Below are experts of layer 10 (counted from 0) of a mixture-of-experts language model. Rows are named router (the router's row for the expert), gate (a neuron's input weights, with its number), up (a neuron's input weights, with its number) and show model dimensions 0-127. Each number is 50 + 10 x the weight over its row's rms, rounded and kept within 0 to 99.
Before each expert's rows: "comes after" lists some tokens at least twice as common just before its tokens as in all text; "gets" lists some tokens that make up at least twice as much of what it gets as of all text. This comes from a sample of Wikipedia text that the model never trained on. Tokens count by the router's weight.

# expert 24
comes after: "\n", " (", " /", "\"", "i", "1"
gets: " (", "-", "–", " \"", "\n", "/"
router:45 41 69 48 45 59 44 43 69 28 27 59 46 36 45 57 53 68 54 62 45 28 56 29 57 53 64 54 57 36 38 49 49 66 48 46 49 38 39 41 50 42 38 47 51 35 64 49 30 48 46 40 41 50 42 55 56 37 55 56 32 43 47 45 38 53 44 61 57 58 24 51 54 44 49 60 53 53 59 44 63 36 50 60 31 58 49 45 50 49 37 57 40 60 58 58 58 37 38 39 55 52 57 52 56 57 36 50 50 57 44 48 57 55 54 44 56 29 52 74 69 47 39 45 49 41 41 47
gate0:45 58 77 65 55 41 53 46 50 38 34 47 41 23 49 53 51 63 62 50 55 29 36 41 42 71 65 58 52 52 48 34 51 50 59 37 37 36 43 62 61 57 40 61 52 53 52 38 43 54 50 54 60 41 46 46 44 36 42 56 22 62 26 61 51 38 40 43 64 51 33 76 51 49 42 50 54 53 48 47 58 53 33 49 47 51 53 42 42 43 60 56 52 69 56 52 46 41 31 39 47 46 47 53 52 55 44 47 42 57 60 34 50 47 56 35 59 52 45 60 53 54 43 37 49 43 45 44
up0:58 51 61 62 49 40 47 60 46 51 57 71 61 54 52 54 29 50 51 45 50 50 56 45 38 53 46 49 57 59 39 41 48 43 42 55 37 39 35 70 60 66 57 51 41 51 40 49 55 38 45 47 48 75 46 37 49 55 61 42 59 31 56 41 65 35 44 44 50 53 44 43 60 09 38 51 44 39 49 53 48 47 34 50 45 42 47 58 29 42 59 48 51 55 50 26 70 55 49 49 52 36 53 54 45 61 59 59 69 49 61 50 44 40 39 58 44 47 49 58 39 61 34 60 48 49 45 32
gate1:42 43 34 52 44 51 57 48 56 57 43 63 62 35 66 41 53 48 46 57 48 41 42 33 35 40 52 43 46 62 40 63 42 35 53 34 42 43 40 57 41 44 53 54 49 48 74 56 50 53 55 56 46 36 43 58 48 25 62 52 37 47 42 65 42 51 49 51 53 77 36 57 61 44 39 45 56 37 51 56 57 55 45 51 28 52 46 54 58 66 33 70 52 61 36 60 48 60 36 40 42 52 48 52 44 34 57 45 66 47 26 44 37 46 28 39 49 52 51 51 52 41 49 47 51 53 63 37
up1:39 43 44 45 38 52 51 37 64 44 25 67 48 36 52 47 63 54 58 60 55 42 49 34 40 50 54 50 57 71 47 76 38 52 60 29 47 62 53 50 48 53 62 54 58 42 58 49 32 43 43 63 39 42 48 66 50 39 61 58 35 48 48 61 42 49 60 50 42 63 47 69 73 47 49 60 55 53 49 56 65 40 57 69 37 39 41 58 46 59 40 54 40 56 36 64 38 46 42 37 54 52 47 73 49 59 46 60 62 54 33 61 48 50 54 51 54 39 49 71 62 59 47 54 43 55 50 49
gate2:38 47 46 47 50 44 45 43 60 43 39 61 42 21 37 59 55 61 53 43 44 28 58 33 50 57 58 50 46 48 44 33 60 59 69 53 45 38 38 53 29 47 50 54 50 53 47 61 40 56 60 50 45 39 50 39 42 48 47 50 36 61 57 53 68 52 42 50 57 67 32 50 57 67 50 44 42 52 63 44 59 54 52 57 46 61 40 41 46 43 50 58 51 65 52 51 49 39 32 30 52 35 43 54 65 43 41 46 37 51 48 36 44 59 41 59 50 44 53 71 80 43 49 30 65 55 65 54
up2:47 48 51 48 40 61 48 55 49 54 45 38 49 34 40 45 52 64 58 50 60 35 24 46 42 48 55 40 46 39 49 51 78 46 40 58 54 64 56 49 40 57 35 53 45 48 52 61 46 67 53 49 55 30 55 39 62 56 47 61 44 61 43 28 36 75 39 70 46 48 28 54 53 40 55 46 50 51 39 53 39 43 32 44 48 64 22 52 64 61 46 48 36 53 47 68 55 58 51 60 54 55 55 49 40 46 43 35 42 53 52 48 48 35 56 56 42 49 60 65 37 53 42 48 27 49 44 55
gate3:47 46 44 49 43 43 49 41 59 49 63 48 49 28 37 58 56 49 50 53 43 53 47 44 67 37 36 57 52 36 40 55 55 54 46 62 42 59 41 68 57 52 56 63 41 48 52 66 64 55 48 54 54 29 65 47 51 50 37 30 49 38 47 53 46 50 50 33 50 69 35 42 53 42 47 50 63 41 22 43 53 55 45 49 58 69 60 50 79 33 42 57 56 49 54 63 63 54 39 42 58 56 46 46 43 39 53 52 40 56 59 44 23 56 47 66 56 53 45 62 60 41 42 38 42 28 59 46
up3:52 52 44 61 50 48 48 67 34 48 35 63 48 73 54 28 48 54 30 40 53 63 58 55 45 44 40 50 60 58 70 44 37 40 44 39 43 42 48 38 36 47 38 41 47 53 49 43 50 43 25 39 47 67 47 52 56 35 65 49 69 86 49 40 56 46 39 53 48 46 66 45 52 34 49 56 53 44 61 59 64 64 44 42 47 45 42 59 39 43 55 54 56 55 37 49 48 65 56 52 48 64 60 58 43 49 57 58 62 34 44 51 58 54 43 43 44 55 56 44 52 64 54 60 66 49 39 34
gate4:51 71 42 63 45 55 69 50 40 50 39 53 56 46 34 60 33 53 54 44 44 34 61 39 53 47 55 42 55 60 34 40 44 52 69 40 56 53 34 48 49 29 50 38 38 41 61 53 52 59 56 53 39 34 54 50 52 43 60 51 53 67 55 40 41 55 44 41 54 64 19 48 61 62 47 41 41 47 57 63 31 61 69 47 48 66 48 45 44 47 42 56 45 55 61 45 58 30 52 38 40 48 49 45 58 46 47 48 57 62 30 44 52 59 60 48 31 59 42 63 69 49 57 43 34 59 57 56
up4:59 48 54 52 62 32 32 37 47 45 46 46 64 48 56 53 58 45 31 42 48 53 57 58 43 52 38 27 50 45 60 46 62 50 42 72 43 43 50 41 67 41 41 49 72 40 53 52 58 50 47 42 68 73 33 60 52 48 49 52 45 44 52 47 41 32 52 64 62 41 68 52 35 45 51 47 51 51 64 32 48 55 45 50 47 38 48 28 47 63 29 38 45 56 48 38 49 53 54 52 55 58 61 38 44 62 64 44 42 50 60 51 52 37 47 50 59 47 33 33 41 71 53 40 65 50 37 38
gate5:48 54 56 55 68 43 61 29 46 42 54 53 56 48 46 65 40 50 46 60 60 30 66 45 71 57 51 51 46 33 66 42 52 44 41 45 27 38 51 43 50 51 63 50 47 49 64 61 45 39 65 45 49 49 74 49 45 35 41 54 60 61 60 51 55 58 43 54 49 55 46 62 59 45 51 41 55 69 66 58 49 63 56 51 51 65 30 41 54 34 58 52 55 44 33 45 44 40 61 42 69 74 52 38 51 55 45 66 64 46 48 53 46 47 48 26 56 53 63 55 51 36 40 36 58 55 53 48
up5:51 61 55 53 40 61 46 50 41 36 56 57 27 45 55 47 62 48 60 39 50 46 47 43 42 42 45 65 51 78 60 50 35 38 49 59 60 49 56 58 68 54 39 51 41 56 54 43 49 62 44 64 41 52 51 31 53 52 69 43 60 51 43 29 62 44 43 40 48 52 42 52 37 56 48 56 52 51 35 43 43 45 35 37 23 61 62 47 33 55 53 55 40 67 58 54 50 44 33 51 49 25 60 46 53 33 53 35 47 36 31 35 55 65 50 52 37 55 52 61 46 43 40 53 58 41 42 60
gate6:59 40 39 53 51 51 50 50 51 64 60 75 32 43 46 50 70 53 61 65 66 47 53 55 49 41 38 39 57 62 71 55 49 40 45 59 42 46 44 38 50 45 54 63 72 47 65 66 54 60 37 70 56 40 61 40 47 31 61 36 59 41 55 49 52 45 54 71 65 54 51 38 64 43 48 66 27 58 50 50 51 59 56 62 40 37 53 50 48 57 47 67 54 65 45 26 58 72 52 41 60 42 50 35 53 44 50 55 50 57 38 47 41 48 47 45 55 50 56 53 54 51 63 45 51 59 44 55
up6:59 60 80 41 60 50 60 37 43 49 41 59 60 51 52 53 34 62 42 37 49 59 34 41 53 66 53 48 49 55 39 68 56 52 46 51 54 62 65 64 65 52 65 46 41 60 37 41 37 49 59 40 48 54 35 57 50 69 44 57 46 55 34 40 48 49 71 34 26 45 45 61 47 54 51 43 55 41 24 49 47 49 46 53 52 55 46 49 50 67 33 35 38 28 50 74 35 43 47 62 43 42 54 50 49 59 47 55 34 53 52 54 53 40 57 57 43 56 51 55 60 55 59 47 45 48 40 43
gate7:45 28 27 57 49 60 40 47 48 40 47 60 54 43 48 42 58 50 51 48 59 37 46 54 28 51 61 66 42 64 53 58 46 35 41 43 55 52 35 42 26 51 48 56 53 51 62 72 62 48 47 50 54 30 44 59 43 38 61 43 43 39 55 63 38 40 40 51 56 56 35 59 53 54 44 42 41 46 44 64 51 66 54 58 40 46 61 62 58 62 49 63 39 64 47 33 65 48 58 51 51 59 64 38 34 43 52 32 52 43 28 42 44 53 44 65 61 48 53 45 53 69 55 56 60 46 64 35
up7:57 44 79 62 57 29 46 55 36 51 44 61 43 42 39 53 39 53 55 35 62 26 58 48 55 56 45 44 44 39 44 63 40 55 52 57 45 47 57 54 59 63 55 62 48 63 49 63 46 48 61 37 48 34 63 60 53 69 48 61 58 41 50 53 53 61 33 60 46 41 68 48 46 50 53 39 37 57 60 59 52 52 43 29 72 41 56 37 61 52 59 49 37 64 52 42 43 50 58 65 46 52 44 56 66 43 61 41 32 61 68 46 62 47 51 56 61 40 42 51 49 45 58 30 51 45 33 53
gate8:46 45 59 60 67 63 39 52 56 42 50 67 57 26 57 46 47 50 39 67 48 55 58 47 64 52 54 53 40 39 64 33 64 51 48 64 47 32 38 53 67 64 49 28 46 35 64 41 43 51 55 47 32 54 46 57 58 37 45 31 56 51 52 51 51 36 42 40 56 58 23 61 45 59 37 59 62 65 59 52 59 51 41 71 41 53 52 43 46 55 31 57 59 45 58 45 60 54 43 31 50 47 54 42 56 49 53 54 61 30 49 47 51 35 53 52 53 38 43 71 45 55 50 61 59 53 62 53
up8:41 44 57 57 73 64 52 55 54 50 44 68 45 34 59 40 39 40 39 63 42 45 56 45 52 41 51 65 40 32 61 35 76 47 56 39 41 40 38 44 57 62 42 41 33 32 62 50 45 45 54 54 38 55 58 54 50 35 50 38 52 46 42 32 46 41 32 50 57 60 33 53 31 53 47 43 62 52 58 56 43 55 57 70 44 45 48 46 59 55 35 47 48 48 61 52 68 58 48 50 64 48 42 51 67 47 44 38 58 40 43 46 50 56 55 51 58 40 29 75 51 41 41 35 59 50 63 46
gate9:42 36 71 49 53 64 57 47 48 44 45 65 40 50 52 67 55 56 57 65 46 43 27 30 34 58 50 49 38 53 61 49 51 44 52 66 46 50 34 46 67 62 53 53 28 41 65 62 44 57 68 55 43 47 60 35 39 47 51 47 59 61 48 37 37 51 35 57 51 46 55 44 63 59 58 58 52 60 55 68 46 43 58 56 59 51 46 57 53 50 61 51 25 57 49 50 47 51 62 35 32 35 42 28 65 39 48 44 57 56 34 54 56 54 65 46 38 49 61 51 60 43 45 40 65 40 53 60
up9:51 58 36 55 64 41 60 65 51 64 49 39 55 42 37 40 31 40 42 39 50 73 58 74 45 48 48 42 53 63 47 42 51 48 46 52 65 59 64 66 61 46 48 31 54 69 31 43 61 40 36 57 57 52 39 58 51 53 47 53 49 40 61 58 66 46 63 42 44 54 56 45 39 50 42 24 40 54 40 34 47 63 40 45 49 49 57 34 45 63 42 39 71 35 47 44 50 54 39 57 61 54 55 63 39 54 59 50 37 54 67 47 43 54 46 47 55 57 37 35 42 44 64 52 45 61 45 39
gate10:46 39 48 58 46 42 46 53 47 49 53 43 55 60 57 55 58 62 42 50 49 56 50 64 68 44 49 59 58 65 38 36 44 54 51 36 50 50 46 56 42 43 43 46 52 45 60 50 73 47 35 35 43 47 36 57 23 50 53 56 40 60 51 52 53 47 43 55 62 57 67 48 43 59 31 43 37 44 65 61 43 56 69 31 62 59 70 50 39 48 40 56 61 58 41 52 72 50 57 43 59 51 67 33 60 38 45 34 59 40 70 34 54 45 33 57 45 54 43 50 54 57 57 55 67 53 74 49
up10:60 44 63 57 42 47 48 44 54 37 41 52 43 40 37 56 62 50 45 46 37 44 26 52 72 53 54 47 44 55 31 48 45 62 45 37 35 51 39 49 53 49 38 35 40 45 54 54 39 72 34 41 44 37 33 55 35 48 52 65 31 50 36 47 49 50 32 53 64 44 44 61 44 52 34 42 37 48 48 46 39 32 51 50 40 57 73 51 48 55 44 46 48 58 45 52 50 46 47 19 47 50 64 49 47 54 48 32 51 40 62 34 62 47 43 40 57 48 40 52 55 59 47 39 61 55 61 29
gate11:48 70 48 41 50 60 47 40 49 38 53 64 51 46 49 68 40 76 35 43 36 51 45 50 55 57 36 46 42 30 46 55 44 55 27 44 44 41 55 47 63 61 51 42 36 53 64 74 47 58 65 30 47 60 46 62 51 44 54 45 46 45 41 68 49 66 56 67 44 49 33 49 34 38 41 42 57 59 51 59 43 64 42 44 52 49 52 43 61 47 50 64 51 44 56 63 57 44 52 44 40 62 65 46 58 49 61 33 53 58 60 63 49 45 51 49 22 55 65 55 40 46 57 58 42 52 47 69
up11:57 54 40 68 51 39 54 58 50 65 68 30 50 55 61 41 48 40 57 56 51 47 52 53 41 37 58 51 53 69 52 29 50 41 71 53 49 49 40 60 42 30 44 51 49 46 35 23 68 36 51 63 57 40 57 40 48 58 51 55 49 60 60 41 52 37 49 36 54 48 59 48 61 58 54 47 40 40 45 41 54 30 50 45 56 55 56 36 46 61 46 40 56 56 55 41 52 51 43 55 54 38 43 50 36 41 52 57 47 45 44 33 39 59 38 48 66 48 33 40 59 54 46 40 72 45 67 21
gate12:40 42 46 57 45 44 47 33 75 59 61 36 53 54 44 47 41 69 49 41 56 24 55 53 63 57 47 51 46 48 39 55 61 52 56 50 57 52 36 46 34 53 66 62 62 42 54 36 46 35 63 57 43 50 69 58 44 58 56 51 27 58 47 63 50 68 64 39 39 63 32 61 49 61 44 58 60 49 51 74 65 54 48 62 50 55 46 56 52 66 43 57 50 51 38 50 39 40 47 45 69 58 50 46 49 50 40 44 63 41 42 45 61 56 46 70 35 37 55 30 50 47 42 49 42 58 46 48
up12:27 50 36 54 50 62 36 43 65 45 45 46 65 52 45 60 36 71 49 51 39 31 62 45 60 48 53 45 56 40 33 41 58 58 46 59 54 56 43 50 32 32 56 40 52 50 39 25 49 44 54 56 46 73 49 59 57 54 50 58 36 37 46 51 43 61 72 49 64 45 42 35 44 58 48 45 65 43 46 58 57 47 55 56 58 59 48 34 48 61 43 65 63 67 58 59 39 45 50 58 48 49 49 62 46 51 38 42 55 48 48 45 68 56 47 68 21 45 51 44 56 41 38 54 47 50 34 56